Experts of a small language model: 128 experts in each of 13 layers, a variant of Muon for the experts.
Below are experts of layer 7 (counted from 0) of a mixture-of-experts language model. Rows are named router (the router's row for the expert), up (a neuron's input weights, with its number), down (a neuron's output weights, with its number) and show model dimensions 0-255. Each number is 500 + 25 x the weight over its row's rms, rounded and kept within 0 to 999. Numbers have three digits each.
After each expert's rows: a language model's description of what the expert responds to; "gets" lists some tokens that make up at least twice as much of what it gets as of all text. This comes from a sample of Wikipedia text that the model never trained on. Tokens count by the router's weight.

# expert 44
router:520464501538530511477473447506529488487513509451551474535544474523482492507492550540504526479547504462475508485462488475515473467511539490514509494475471501496530490518520556472554548499494472524473536498485487511491483501479463494495510507532489503476482546534467480517497568495485530473540495508521554456516483496473490480470508524510531528541461484506507510501504520518496466517474495475473430528503505547474524516486525537518504496519525480517477507480498541493498531457456511489482495506494516514516475529500500493527475524513502513493524496506522529506492474517508494492513501509521481480511494500507520525523504532490525500471474524467475457455508482473487467455493499464546500511529466460475507511463454470485515485491497520519500514475470496538437495454537503
up0:509490472490499499566486552497523504517476550486476510505503482518482468491491545543482439531511487487478513486560485512539446502512514493499498513531487497494502511518480492514500520521499493517487483489520539514528502506472551506501529455489486531457472494447499547516517551487507496527531488543482481533438535492491490515481464514527539511522510454519519489503491528499480515479497507519478500511492458500490510484513513529484495540486493509540470499517502509509483492528489494494487458467469485491520527488533536483542485485455456493519540473527489517464524495493523532504488462510454486476516491519566500471491532462469507518498509491465483484505462543527517474491504505510483478528491501493507477533553488532491516464480476514469462439509481553464455473510473483
down0:467496464531532493512494498504529504517445513575553511523469469540517479517494505508493475523479497506494487517479505463527561467487473526478487510497509487513491483480480488522539463518533477439508493465496532472486527516490460487493491461501513530541528470464460503517502504505469477534547491490528484521473518497508485431454493468509473490475506499474485494515482498513532531484476514511501517480476508533513524498479494477469524506499457494484505514466507521457506477507527489523539542511457541536508527549509501531540513513492503512482495460480490466535484514453502492506477440538462472486499526499526525494523545518500513502559483500538513515497471470502502534494512515523534469514496484499485503485554478496490461532494510510491487541524539537485496446528490499
up1:521478502520511480487523439459505500483471505464491523530570524490532516529510489506524475490520523479536488535463522474501474496490515504485543497480496494498504524499485439520489509489487518554503478517498511543547538452501470459523513516483503482504491500497446545514507570493490482545494492512477503481455519477488485539516466447519550501523468511527503528518479505464457499556487478505517488544539488512511520517489545521498532470480519436511450423512489521527545489517505510464480534495507521499452527488492485452509505507514475452487490496522521467494443494534504503494503460508468499503491541473503494507469497468482501481493502499517462473501470519503517506456514490490476487476544504479456508508492501517501502493506533496516510510501534497483501516511478501
down1:495497474497495492464491512513536526476513469516488517469511491531489560520503462522465533489467504459482545508479490509534514506544496507516465505494512469491501457517531485493502518432508496506529529507477505527515462487484495538506531487507463529539448515501529494481479480509538500464547498482521507506530480447500514507470487499461499514510538517509548515513478502471546500505431476447494533536488493505471525470508508522524503519505506529449510523505496488475462481488487464541532511486477534517495475535477503504521510445508523496487486495514503514495509499526483513514490471517527474501537479446516563508479495473495498513481541515446457505475486446436509524514533513519488502504526500524505487507488500464423465513489546486500525487510488529524510523477518515
It responds to: Bare space tokens in tables and before words, and word-initial prefixes such as re, con, dis, pro, pre.
gets: " ", " re", "-", " de", " c", " con"

# expert 56
router:523534448516513511490447476495483498500494493475500489462542492480504469483509459533491472503488487515522479477518456499510490517506491542478526477445522493479456472508509464541493481494576491467530448492498505492499506532525487493523470511542518509550484501548484487503509479497548545459513521486546477498470492487517473506500493533525498483510508497489521511455478528501491556497555563474521511513478499493509470535528443481511524482543496496504462489499476491469500449530483485554501515520501482510486485505483530493504527526507503510482502498530475515510499492496511482526464458520522522493500502532523463482546519519484509486509456454538492562496530529491476488538472516469491457469513494498511517477510497487558542490498530518478509499508517464516450476522496491
up0:500494514495496519539536474502478512507490490465523506451476489506514498527442465502482535488544523472510527496486508468488469489552493476486467498562531528515480506430497517495513508446500478537490524509500516485539514486489467482539524512553549505515525485509472502480492490456508514488510505475504517492524500526465514475490537529443534492532510465480510517526530522522515509479451438474488481510486465480516473479485485460501460472530486496489491479512532481465529533520544494559488481500487513515517479486505507504528534503511459491503489529531428468504502501497448508509463509495541507478505504503451469504501495529516497518519526510504529518493527520462470513515498434501503459491485507479460521509499534498504497539431499532495492536492477517484501523492521494
down0:494520505503541516498489506508506543491519518473495527545523486455489513512507482491514489488505498493545497483512511523536485547487506463535501478503506537487489520547529459506539440452468495501467512459494502486523527544498471532464475482519484498530486517508502490522502478539549506519496492490499488494486502544545482451484485459498499492524557473483507506465508540491505538489575496470471537482468529491533511498510483504516530491506475500491531496518473499520556511506472500522456532519483523500508469495480486490512536507512487499516466495458479492510555475503483516492492475512481556497483471480516469473547491522480472485500480516481510498494485506479484497469492538537443547528493520481469500425521470522505536487470493476495497467438506549481504533504461476
up1:480552451528479481486520447542500495516511498507510500451484509490553458481526505546437540493500501493514482472520554490495480516517484532485498467531482524532491523452494496476481490498499525501509501503495522451484541508513516488552509507521464494533540528509490525507458504525481459532454490528473528546477504495535489509477483532488518485535482495484523481513476521510498499536476531496508538515506494504478507511509478459503471526483500521495494474499497493477495505506496471510508494500498499531525447505481497511511505518531512505486528487435483490497509497495523507523477513496516445499489486456461495485497506551530479480496517516502492503515481560542476509499417496502604491509482504473520486544523497492459454476510472495512553509501489500483504506454461507
down1:537473474501460505501435492463469537506500502487543495517492522522467515529488539487519480559507472516510499507476471493473515529526515473509473507461546479498509468560521550491501521471533469453487502491510541547528499485530464521447525497469539500501453453511481493517521567504506469494498521477465500496463475498491496520492480510460517518533533477530484562487514494523489492462517482462481481487493503513514506480477513491519494477465492503467532509463550485519547492483479461536553482486509517450516492491479530509467496488532515483517512502514454522553480527518492473505466514523546515488518502506497490486495502476490512519535473450501486488490481471494491466547495482474469535493496524493517515466499492498519539499502503526500526517509501529463482517453479512
It responds to: Object and possessive pronouns like him, her, his, their, especially after verbs or prepositions, plus country codes like USA, CZE in tables.
gets: " his", " he", " her", " their", " him", " its"

# expert 21
router:501497540532463497530452470467523489507517507505548503499489476522466521467526515470531525490456467460484501497519503529517534488498516470524520461486478543466494479506475487459443515473463482513482507486491521497514502462500498552472502504524499530487488495495468514485508544486513506526488492512473541487470488531468477487530479545470490537507551483493532457512508497521484501481484479512480496499508550501516485475516491462468520537538483512497514462462546456543498525481494529509521443475572542515526501491473488464538471500456468498556510505477465514521537481516504473518515484507528476482514505490532504527516478521514491478529449484495509483474499475451484500501512514517510513482538505517497492525506514506531483529483460504521570482538471484501454515522511505
up1:488499510494568552506455489509533468532529462527560523503538477513474560474508529515492514513487488447476494503507469515558526498527491521493479491515503509477473496487519493499478471473525497515489492525496512484507460444531461540479521488553523487526461478509490537520499523469537483501526455498502474494516511510459472485504500496493569493502514514488497491514499583513505497484490485536508505474487514516486483481532484502474496510493487535490498456487509555509507522521526492496501473506503535509515527493507537482517506472510504479443476566508506534502527522510521515523500475495498475508503509515491553508506478490479504472457435482441478502521490515454485514481529498516485532508511475533563496459487492491512474514483518475541515544473498540499490485483498523
down1:541509512508534507475505481518527508531514487490432522517497456503526463489517557484511499507491497531521490477520487519490481491517522528547463510489561516502507465492534473481521459479513544526472484540538534523532468479454506503491557505538454503498485525478482554473496484509474511495518484500516536530561486492486476508484477491502493460505502453472490514531488523501504443496499490512505535476509492473531500472481506506524500533538497501533471541491493463490500487458432521534500570523525492533480512467486502484489492529497477487487476480526484497533534493520502499563499488480480470518492519530494524502493496534491511470497520515548503491514526480495486489540483487505456441460485440486505486518450513526506523490518498490494486488483486475490511469461509476
up2:523479461502491483512458470485529505526531493569535525490510473523488455516499495442527495472507487503482466525530507510496493537519532464470467517502466472460481522527510523467493501506524482487502545466551530525502525501496515564509516483504490486473488469465495513448481499472471471502489496489502456535490480549468547491524511490491481510499526533502472502484467526490510502501485510480492490464484464484486475494538498508500460487535509488523480494510474505492487493530503522515491538492581516499521513555523515517538475468532538493523511520552523454481459496510515477510479481532513472516544518508512530527528452483494526495485508480483480528525518513507474463500506491489533481473476501511463479456505527540443481536506483486547527478483484495496508490516561489
down2:523462523498513525522470544505507526444490504494510483465497506521518476471498465483486475543484502501468476456551512476505523485475519499487534472456495478497487467500500494519488582500539478481472497528505530503530543494472532544457464457512489460468496509505530545485526459446521525478518485486487540458527537487495497486514504474447477476540453560487537535495495511508512495499480482460476477537510547508504526491492462526515460487512546564520502536515508484503480548530502492490521519506503528484445502506523476511480534483480495538483496479519486484505485489527536484488477524525510484492527499478478497528493482479516502480516483486487495534506501489512515521486492484518461495529518486532469528477505537491551512516491510503483477512494492507460472478516439512
It responds to: Words in names of universities, schools, societies and committees, especially after School of or of: Management, Law, Institute, Association, Vice Chairman.
gets: " University", " School", "s", " College", " Institute", " Society"

# expert 42
router:481484477500504513523484527511484508499485509525502475518483459517539461508501471466544534533523483523500470527494513515485458491519470445500465522499545536521469481505489449463525501501497517508519508495481491527478495504492449504555520525500443489450505505514503502529526427504518529492479491481525505540463474549561453483504467538452452440499475528488442528472472502514506482487551488452519526467550539503519503514490491518528526505509483511473497494471509528478486498488504494487485485531497519523510498499546489523545515518512502543467508489543535529507476475518504509465504486535495524487453528511513504487517502523519458478470524486522502504502473548505477534487527529497518473494519470490490498488500483462510475500483530481480487520499519533475453511507492519
up2:480526504407557488461479526504473526478512499486477520519517508502495523485468473493500502560544489533440495505469481490485497498495471506516474452509513513480503505498496480508513470504494472517458515488490506544459488494481553522502524489512502465463526483490490494468559490481481521482530474490566517509476523485482503503529515480591556517497496494510497468502486458487529486468519488519526542497495492510503490517494503477503483476489516503458458518507500575507553538496492515519488480522479482521503512479536480455494521478493520479497503537531503511485488494484519517505514563526503515488513525512510523478492453537481476555499468510523505531517505508544488450508492442493533517516513501488521476525475499469495477504507527460501454469492476498486493506500512493
down2:577481480493491506519480479496568527473491481496480511525505512474483460503542499467502477554506544491532510491509487503473477507534494495553511529438504509521486487552533503488491493525500556481530482485499515482563488538466480514529528526518504477472515519505449496490533527514500518500423489558507480469480519521530482527503492477480496527525470439511483497497458489513464497517497523511486535505531471486512487511522455449524526489509482530501492477485488502486503528490516481510506499488530507509530465528499506534523505462511510482506508471506437489499540509501509518478511520500508466506494524510530524521513481450498501499555503496471472514494487499473463471488475504488534510475511512499542459431457475547488478492478469479488527492512508519510499532477519495
up3:510468535529503463495505483482509489494475520451481480508502521501531527501504537565518527472479532452512534479461540500518478513503503493528440528513485485485478484532509490501511512504504459494497504448523512533480512539484507469500509501531511526488496525498464488503466512463498495484490515514478441483487515476494506512537508482511518498526483490514522458522496500508559466471509469537447488502494463508496521516498516502497484538496469455503516493501514491545496469555470536536485480499501518479459504561500478479548509483534469529558494515500469522497506502500536496511513525519466475482526459499498519517489498526459479497492474524459497459442471499499501485498531483532491545501501536527466452516527531500536531468519517464477519480513431449495493477529519503
down3:502519508486484495492530499528494516494499486534509511484492518487506500534527486461469498491485525472511541501459517488502566493490497507518508522511541498515527529506479507487498488544496492469516525490537511468531494444500499547476511504492479523512556519491558466518532530506478457515461484450488550539466450464501489469440531503494460510518508497528491490520512482472475502533500494489493474442508501509507519506529506449510495506502509480490475476495486510498486544522523486549534479448538525503522536452531455474528496485498480451435501500542460493452533507449498524521526507493480518489529538515458501514477485466483474479491517476448534521526476475515500473485465492511514507487489475539539524443485482493532506496505503518536506524489472520510482512495491493
It responds to: Nationality and language adjectives, chiefly in list entries describing people, like American, British, English, German, plus New before York/Zealand, and, ampersand.
gets: " and", " New", ",", " American", " British", " English"

# expert 57
router:516488549499528505487472539502513474493512504527531513523495492497486516522497539482476534486508499533508494517456513514508511478502478470494499492493509508495524500528478516506515481467511480535541544481484494483485510499501482479457453475499493532485487549483477506515520459470567464443494488513534540475489450481509544489522513513512502548505488447455452519526515454479510455471551520466447529521487499532497517526484530496537470480532491489522482541493500514501516515446510468517465501476507529501516562473511536481473499522516488512513575531502496507485493473484521530451532513521502528486525447477505507480510490492514489540511458519475519484505469535515509456504492531493489497487509444471520517511500531466497524521497510551473509499487518505488492501461540474
up0:482450515481484522468497528527495489443488491537490526526490493516478517512519498500517491447519512487514485497552493532506518466530527506516528490503492528476490536497490492493459526476499477511537510510430478493526499489516472527480487551515531432457511523492511523509532489493531485468513493502502495505502490514487488545475497447501504534537500459527493512517467482470500473504489528470493510543532531506492537508497547491557486431519498539479526479520505508509521573453492473469524502501509540511482523484510531482514494511458506462542509504514489520487533495510496512514495507504497474516505517465511507471507506497479481517477521493507485485503526482446520484578514444549470497517464502500505509430489490476499509490489549517482517507508494483456497470452524464
down0:498520551516460540486524504530563502476550493502504535516499552523513515485472503480483575439516518498497482520457497492500503475516521491438499508509502498495533516480506539472506509516509463519555512561498496508508500486466516481518484470524485500476526504547497507505492493482500500501512486516523504482483496501494462478486519504506495474527515488451544465512473490490486458505464518512506504505495465468474516502505502486489493511521506487479471450474474539482460492544468520474449490529510452559473504461511478517511488526518496511538491516546516521522555479525499488529457502533503514510479498503485518512497453490496512475494458507521455470478492519496491494522455494488507522482477464473518535541495548498449528453502478493488498557521502475475512500499468553
up1:471457522493559502482481510516541532503515510494502521477490490511475469470521486476461482519518518511501516521496484490504492535508557533478508556493502526459566520482534501485492540455487469542469487516505542508504491508492492518473453524477508517434471538481509466481468539502541490492478485508529526516480493528460497470528490542518512471474530534503501478533526481495507502467506512515471478451544558496476548490485505503482488504511534501484485485435514522518529496488494460471487478512530459530516498441494523504470499500452503481491486521520498470496536510489487476527503544521503498498520506479542538490494541506482529475472484509490513493499465496563504486474474454510481503502530492521498536496551522514500515555491516495468495460545501490476487493507509486
down1:517470535533479465514464471494501448496517512518516500534498516518510482494515475539486428514489513526537478486510464545465536527488524504516462515481522515489547502478510501529498532508501458472501532495528468510509513501495495499508513515480544482514497478485485461503470473512533450495521494464508502467490530485499528470496508486472531497497514463482547521479469502467463531478532524511471501513523501521464485545504517476486457491530499515477540520491523496502516544475516498509531514493505504534541504491521530500507489506502446474499496468488434488541477510506501494448512527477529491486538505510490466461501483481506476506507461441522536478512490525527524487507479521476514476576498557492493529498482466509525515497418472495460499530496548480516516500476478472
It responds to: Ordinal, directional and side modifiers before nouns, such as first round, left knee, southern, upper, United States.
gets: " first", " United", " ", " second", " South", " First"

# expert 35
router:505481521508487498458456481493478486522480497488529497497519507510487429521513496517535530542506495534525548512544514496488524486509481496483504542485491484522497508518491573483487504530498547534462458517541474477459478539495556514496467504515486492488517467515484506489544451475498469515504493495506529548511506513518485518467517501480456505471494491501450520478473526499467471491450531521517495494491536513474526496491486542509540480510493538466482497495539529493471474471529495503483568478471504474527486509500484492538504498510514499476536503493541525445537497491461503509509457506500508483463514544469517479495515480505507461491487486471507492569496474461513504519465554503538477464499496521498454516475495452543492492478501519526526487507483496521485522456474510
up8:492499485507455482520491492435480462504499525509507520524486512495476464529548493513511473475525499503496496507480492474526495535525539491508450546515481512439512482528489495491502440502503492472525476512496521548486498504571519476441489502480525501489482508493528500480489531460512483468509480507478509512458545498510481507495498480542484502519504528479511491495494444519493510512490506516486525495479509476478474462532521453513513477466481516495466490509498552478477513497456482507521508486563535508517529509489525497511477461501527535480505508498524504502545498504476523555494476494499481506489526505472472502475510538546495529494476499488523523499518517550527456480546543517511496528499496486452477437474488444488473519450431547481515481527492534495466512490509503
down8:483535485463537502470517514530502467491455466479476466461518488492524514530454460497504534529538525494535491488512558476511511554471475558493495527459485529493477493539471492497486550473446493517483493531542502499461470519522506492514532545497497482516506479527491517484481453510502491533481526469484519474497515557467511519481513476481501474503525469494483488516502536502509529479482484492495535517510499489513482497466528479496516503481526498502504502486479456504528548477457514497494476516479488496488509533485476502513543513521481464494504486481526503500489500476516517485488509507498500544508577498482514494485506485521515456494497497488485521522545481512494521542487464509526474524475476509479515465524531508533517415571487433462469500515530502517541514512500472
up9:460542514506513482519543530507488493489470514542525494526446469455512485490479517476496482483508498517436502490480468537528507554477549511464485491517465545506550496478517530474494467468500470454494520515528491467534483453514527523466507511467478511486491552502476487488509471514530480513517496477459528475501546458482530522470471469499495498490455482497489499508559480468523481508519531505542550486461499482517474452562512500533506507522501514452498534488495493462510496490518508516471506482511469467528521521520526517513485479506508490497538508456486533497522543506520498499461480501459494501484494503449513502482516447551493477485514514492504480503510509523510501522498515466518495491492486505524500443484519502542509550499517473515516516501507528460539456481501480
down9:488504510485502475468507481485481490499510516499524456502481493458473523474503543449495453493542474519485507531491521461440517525529521506497509512500536529456551531476475483509509493521516511491504510491499521466474477493525534511509509522508505511528507542496482532502472487484498473537504519477480523492555448497485542494490547486541551505552494491514495440500518545508458494540514462508520497519484521494491551482469493496485469479508517484516512494552502522538497517475465527519516456526435504472545487525517492501512482525487516505522529487502505493476499528509488484513507503477510506518459540495520484506459534463490503515531501502503487494494445508551533502465494472515526482502491492455512486448548518461498512456512454542478485530481537475484451493463490517
It responds to: Prepositions of means or purpose like by, with, via, for, using, and pipes inside sports results tables.
gets: " |", " by", " for", " with", " from", ":"

# expert 28
router:500507481477544543515540503525495518539517547516531492500512475495495522527488520491510475500500474508510528511493495473460447489499499489532526461529463487518482511512486443510515506494478483536484525503491472498488479487471535489497508485493494510507513519470528487470508454523557518510480482538490489488486462547484493486489460486529512483469526474520493500520534526470501467503544415463485537471579501474537506484516493495465525546553511452514522518475506537518519485495481544524502527514518467525505499487521507488472464492438512462531577514538502495490512472517477472514534555492474488458498502497556501491516518537518509473509479502475489485515518455494502504476495510514484482490512469520500514508534514483454497490522514530458489524514509535484498526471508507
up0:483470470458523467519540546489495507483485458533513514546475514532518486481538482467504462505512474512557496491434484512566479499490503502546505498534514471479499469458480542496525448497517531509486489479489523475497462500500451538512511503495502484462532529457540497496503481545467538508517511479506448487497490535498528502474499498528511569515491485488504481507496498481498516478522492489522484473519479504475446485519507465515462521500513488510488545471502513513494514529520473516472550466470490486532526509549512511537522478496504487499507488513465519427450507518521490511474516539510506505502463484488488495481495529506494484491516473520507526480537501533466472508525515511453506496513556521536490483514557487496518532501491483499475501520447516471476496457504517
down0:491509505525488479481537481486510490477483517526511502493511500468457508504501512497504521518542466473479482497535470535516513486501490493525420499505500524512477520506503521519517462526489478502509543491505487512514539500487496523463508485515553495530555527512506529503477499493501540502477538476480535489501460478477511488514502488481485468515531483518464466515509456493477505468468479489461491494470487512507477510493481492458490546522448569472477497538517482521485509506482447486468490528466474490488521523479523492485527539487508540501511565454477517512486510492510478515419474525468562530555486458513535476517495527482499518500454518461489515510528496467512556516558476503495468503472471485489501507524481493468501477527554505533507493524513479535517503497525468
up1:503505504475519521494497574521462460471478472462464470478499509472448511517496547513512492468521579531529538508521509504550474516477480478499508510471548486502477496522504486514506506505483560503521482481493495515488501515486512510547526511506493517550496497469509470447443467484524514479499470481501513514524500528499497473520484482501460525529505477506441491530526507514504473471509497487493533524466473501508481470520518556510520488483558466499505496522526469554505525507492504528495496522508515509523549479493494467501499479520489492425513512536453497506454526483499498499475518516485515484518455457471541500491483477532461507507479487506510505510522522462477495510490480521475462539561516478484511506464524485481481466511485470514482503494472542517526469480483474
down1:538468499492495506514501484466498525550485484541496468502465495551481504456475443491508508492472487512500500507451514506512498463476528526486547487490480494520528499491531512485533499512491477453465469521469545484537473455500493519507483502437517476514495499485484517502473552509510485484447496448569534482472518509486467523491517482502504533458465479514494506447487527520533531490472489472485526463509520454493530514492507473512504513461464535531504492507512481500505498526520512495519478560465509539491491496486535511487516484499519467548489525519484484495462563515531508512518487466439487492526476472486500506525527522513499488467524522502511511493568523514481488485554473514489512538543528515479505494474473529510509489520507486551519518517488487511496530482486467
It responds to: Adjectives and word-ending pieces like -ed, -al, -ing, -ic completing modifiers before nouns: new, original, former, Industri-al, indentur-ed, rotate-d.
gets: "ed", "al", "ing", " new", " of", "ic"

# expert 26
router:489438473513506492472515513486495495485520548458476526525477512491498443485495487470522503536508515477498485574507530472509505476486531492502535470496514494527469460524549517476513535514484538514454457513517515506494516555508501486486503484549512500499504486513544501477484565492485559442449489452464530499494544471539467540453519514514497481523489527517510495441515499535468487474489498504468455490512508454534493495476549484483478525494534522488512466481449528501491512487477466490493508474513445523510474515487492513502507502511496491478495499496519497538500507456508499475484520533476517537465499546502488512521530507504473508494477525516474480501490507499518523468484544506493469506475519478495493541537503457497506479515532480485471517467542485534500519521510503
up0:494468521503458498505496494462500525503474460545495512482498510490498470524477501484513488510443496492531492480492537502464510534519500534510448471510487514524420509465482524534485505511498526496518479499582459538476510479496497495509500484539469498464493487522474496503509451456488500495503507468537500506459530521510472487525500492464453487486449498500498525465475486487485468497517493465516473523492496465514494508514509525509458496549527492475532487524464515554483477539559499492507457465491544499506492518520554492520535508506481525471517516567541527513510502494525509488537475489515508507505552498497519506497469520503477481496477523456515489512549533504507488527512477510511489517478508553487538501444501546488475484489468506484510512507465491496475542557491495
down0:498517453539501480487485473516514501500492495502459496475454496531522508502515566513463492493519466518487509471461476507534533488504507494469494447512467499464518499522528496522501447491461547506515473498559518503456535476522525492499506532490566498477494505442519469494483534533505525527509491509502543494505538487532525441491483470511502519533473520524507472506460520482526491512423487530514498481531542484523539504500478459499516465494470478531489510508518492508525510530485498541521507521501492465499505506478472475505460536517477549463520487521487480484480514536462478525507513508456502502515524503507486523481464531482454494476496527549486495499517487520501462484468486490495518524499516510494484505506451497530471495477487495491501477537556512517492498449544551
up1:488492483484479493515495476492474511514484496511542514483458538550539475500484503451440517539484497481502474523507517476487474520488535490462494494477555505499501525478489495524505489479499538494483473506485519488483503512515491525523477484478502518558497494537525468511468541535499480471477543478460520501455535487462541503511426461534514495488513533504528517486527536504499535460472453498499486540469516488498500472503480448549485494475503490504487481473466489526491545565498499513494480520531507493502500491461498532473543511505471506485547482501504498520563465512526506486501443480497520490523480518488494529529446515566491554506495538519460485491499489510523471496503500504513498489504472508535478522475503523485494475522536512534491480529536490495464484542527509
down1:477482500539474504524513478484441492490451510522519481464490524515546502520486509504545525477538515506491477480492503513503490502516514538514483527525530478506514506449514450504484503538490481498508510562539480511530489519529502527541497503497492486507541463523534536516497546469508513514457512476520537501516496465459489479504502483488467470476543486511515459515528536498515480492496475476474479478461441494539545569523497513459404507499461501528525472525472478490535467513536536489472505530488505511515487467500474490479496492471461491529518501526505498480488534514475491498510495492481513497463472521506488472481514488493524467544512513532510521568477484466532507472518486531511504500496491529513515485507488538490467514513524534483557482505472508467475484486477485
It responds to: Determiners and pronouns starting a noun phrase, often after a comma or is/was, such as the, a, this, it, there.
gets: " the", " a", " this", " it", " This", " an"

# expert 1
router:461480480511509543506486499512527500486523497524478523517506540495552515451514549521476496502541496502508535526536503481503519497469489547470504492515475507522518500514512471459514475457474497467470482507470505486550511444497517512516500513518515477442512455520533488465515501471490458515504492519518455482510531545539547499516532537480479523477464533459485490479511515506509500504495527508502475510474516495534487501477439513509514463504522512528542524491524506530514522479507511480501503468475475490511455484519482542516463533505525520500465485480507507531497491487486479493497505493504530527531482448520507464481489469488463487557538454521482489516480452483460450505487518519506529521526486485470508482488522483540490505477447497550553487491441499521495529517548497
up2:483547534473484533514483487496511514498446496471525521473508521462555527504462463457500507459505517525511462494492441529546543498480457482505536504487521434466490497468500512471488489530519503474511471505456522500496467537509492500513503470484503500502472495491508495499506463500516477505522491535502525499516502486513505548485500524507514524492478479490509537486466522461542508486547506518515470519485524546483499490489499487496534445488512496508476511500517555456527546501505523526502499520497520487519482519556506488517538486519489530462453503532501516502478489492495489514493462522471510507521524500473523461469483463491522516559468531517519499523463518563469460493491506490532537479489539484507496503489498526502518474476492515513472493484453512527527413550492487
down2:451520533514491523551500529496546468506508520515466512479475497503502518495490490548519486470551526493506507498493514508474519462512481501531501511503498497507485489466504495499483501413479482525521514517513511546514529484512491467498488494470520507546538507512515512526525501495463505477459490530475507478507552505538484458486488541489479486527490475482444533501527509556479506539515483520512470495492481471535520470524501531493513451500537531502471493491454485498478502515449455480473488519444506473501499540530498469469485549537481459488488455500491473498537523447521484507501536529520478515499518492474461468485544518474477510499566500505531536504538451468506527521473463516504502482546504510512517505506481514484514485468518491511497502460520502511468489477476465
up3:479479493528469494467502466479500488465505533521542548506507503514538483498461464516513505470500501480520467528516490510463543487527477499504472512476492558557491513508520467492468514474534536482510510518516500501476487506552517461499490480514475515480504491507496534501443504504491481490442499523453515473475510501510530505511516492534527493492518488500490509490477515521510487480469483497517515491542512455478540565520490465521500474487437486541508473512509474492493492509552524505528457512476471546484512513540482538516496497532520521525474511510445527522526524461526536497502515479522498497462495496551519494526535471486532459513492464485496495534524506513498474458473507420509504502504560483513461445480505482465486476505486533509544503510482512501501470483478472
down3:512519481508530526523503478515555493508499525503482538513475505546488489508483536496503490498505539424495499517457517501517472503559481504504533523526474535487491511584486470540474516465503484499474452533504516491516456494499494484462490520489501527493479521476482516499517502507507449489505461478499487471493523539506489538476433489505498501494497501490481519442509483518471495527508436459525478539481460496488490491541496518505524499540484513483466533502529535518538509525472510459474457470527548497500519507516499469536493482511505531471514515527503475503467516510514481457469508575472528470521497510499535545498458461495473467475522481527448509487519492504482480523521556512489485521461535501514522495477510525502516505532503485488493474459513494495504509490506499
It responds to: First piece of a capitalized word or abbreviation after a colon, comma or parenthesis in lists and infoboxes, such as U.S., Udine, G., and the leading degree digits of coordinates.
gets: " U", " D", " P", " A", " C", " S"

# expert 23
router:503481508542468474463465523514487544466511530466531486502466515525478497509488453515508482533463476503501491464494465459456494490479507536538473526546552462527529493503469468510521515502503471509479519476543521498465503508487508472477481531513527499502453497495475506482523484518527498479459525491502532482537476515471530514525526483505556473512527501493473456509528477504481512533452511498506535482477500517493437504485523484486521504487491499486477516482482475487490485499501516552486541474503516502512441488484480519526475497513546524510475505552530500533501459524531483520506481519509492494481493527536479473450548538465476519532517481522535508506510533505541497522522476502528544490518473526515459546460467478538472479483510508503491479544549513525506507507537488
up2:498490524514506452446509560513509501439521466509496501515505500509504504532529467528529532478544511514498490509525481458483499517444512533511529528523536456512476493461474509500520461497503509488522449491526504470504521517502527509492483491431511485499491463502481487498504485505493516532513486488497484514525522455471470497465508477485501518506475511509485552529517498494473491513521508516530520502500480525502562448504503514476507488522484488476502490492483483471502477484502517513490474545521517468479490472485491448505497512498514465489536493482503528451589509540514515517511507523510428508511480485493524491485501449498507552495532514502518541451479529466496520492460505451532514490465469501516511462507491490506448474506560496486482509569478528484517489540502512
down2:520497513550484458504529506488487482511498454501491544529513437529451538527496519488566495514482494509461536500471480501501531510522504534509516509517472511532497463563509503495508480499465465511477443483547490497499487498472491504488489473489488517506514506510483522470480527533472520513460508525528511506521539527526509504471533494493467525506505534521523510463478474500507493495463503483483476468511491480488525469488549503483525516480511472491522490510482507547475494519518501511484475489556489502476479482480511491502494507541546509463499461522499450507479528473470491463534515556534538516574478515491514517482508524503452469491477515516533528507471508429509476463462506491490512471481533539499490500483499480501510496508550525434525540475520474516506509485475473
up3:515481487495478523494498550483501462503462475494506504479513522443518508529450510528500497500490484510529502503507468501508490540484519523541506522485504467470560491461466508495475508526456469523485475422523500497528502481509534507524468508522481466511478510478472530568512505547475490515508423487479518524523478526481485494492522508492488472563513511509529492547514523490499541523478488519494472453497524524478463530499509490495498540527506453486434506496496535520485459508519499491519527513514528510476516473527492528530517474498516490494491521509513517506485558517469467467501492534448486503466499507507476512438478485511535488479524487499506494535486515487479496522519474518480519499489486528536481517499468500524462469471474490461508498508571502556501528493516487
down3:506524524513519548501490541528476498524489479468499503496503477499488458529454503493523530528522493488487469519518527509468468490533546539505488465494503528510562446561480485472527498494526489512498521485505489523471488510470485510527495494549514507491502562491534474529501505511478501551511542464501481473501516474540470503528462526485461469468446481475484476469474475474517500517488488479467488497467501495480519535451502518513517498552493468478493475482486478524516505479492498517487531471496477531515533514507466540466475508533486491485463491474524534504496473544508490547494533482503499534535468516491463521532539521473483491508507469542510460513462486501505495529578483498446512494548513491517516545479494459508520494488468514508457506523499522484481505527512514
It responds to: Cell contents in sports and election tables, such as x, dashes, scores like 2–0, and headers like Candidate, Votes, Pld.
gets: " 0", " ", " —", " Candidate", " Votes", " 1"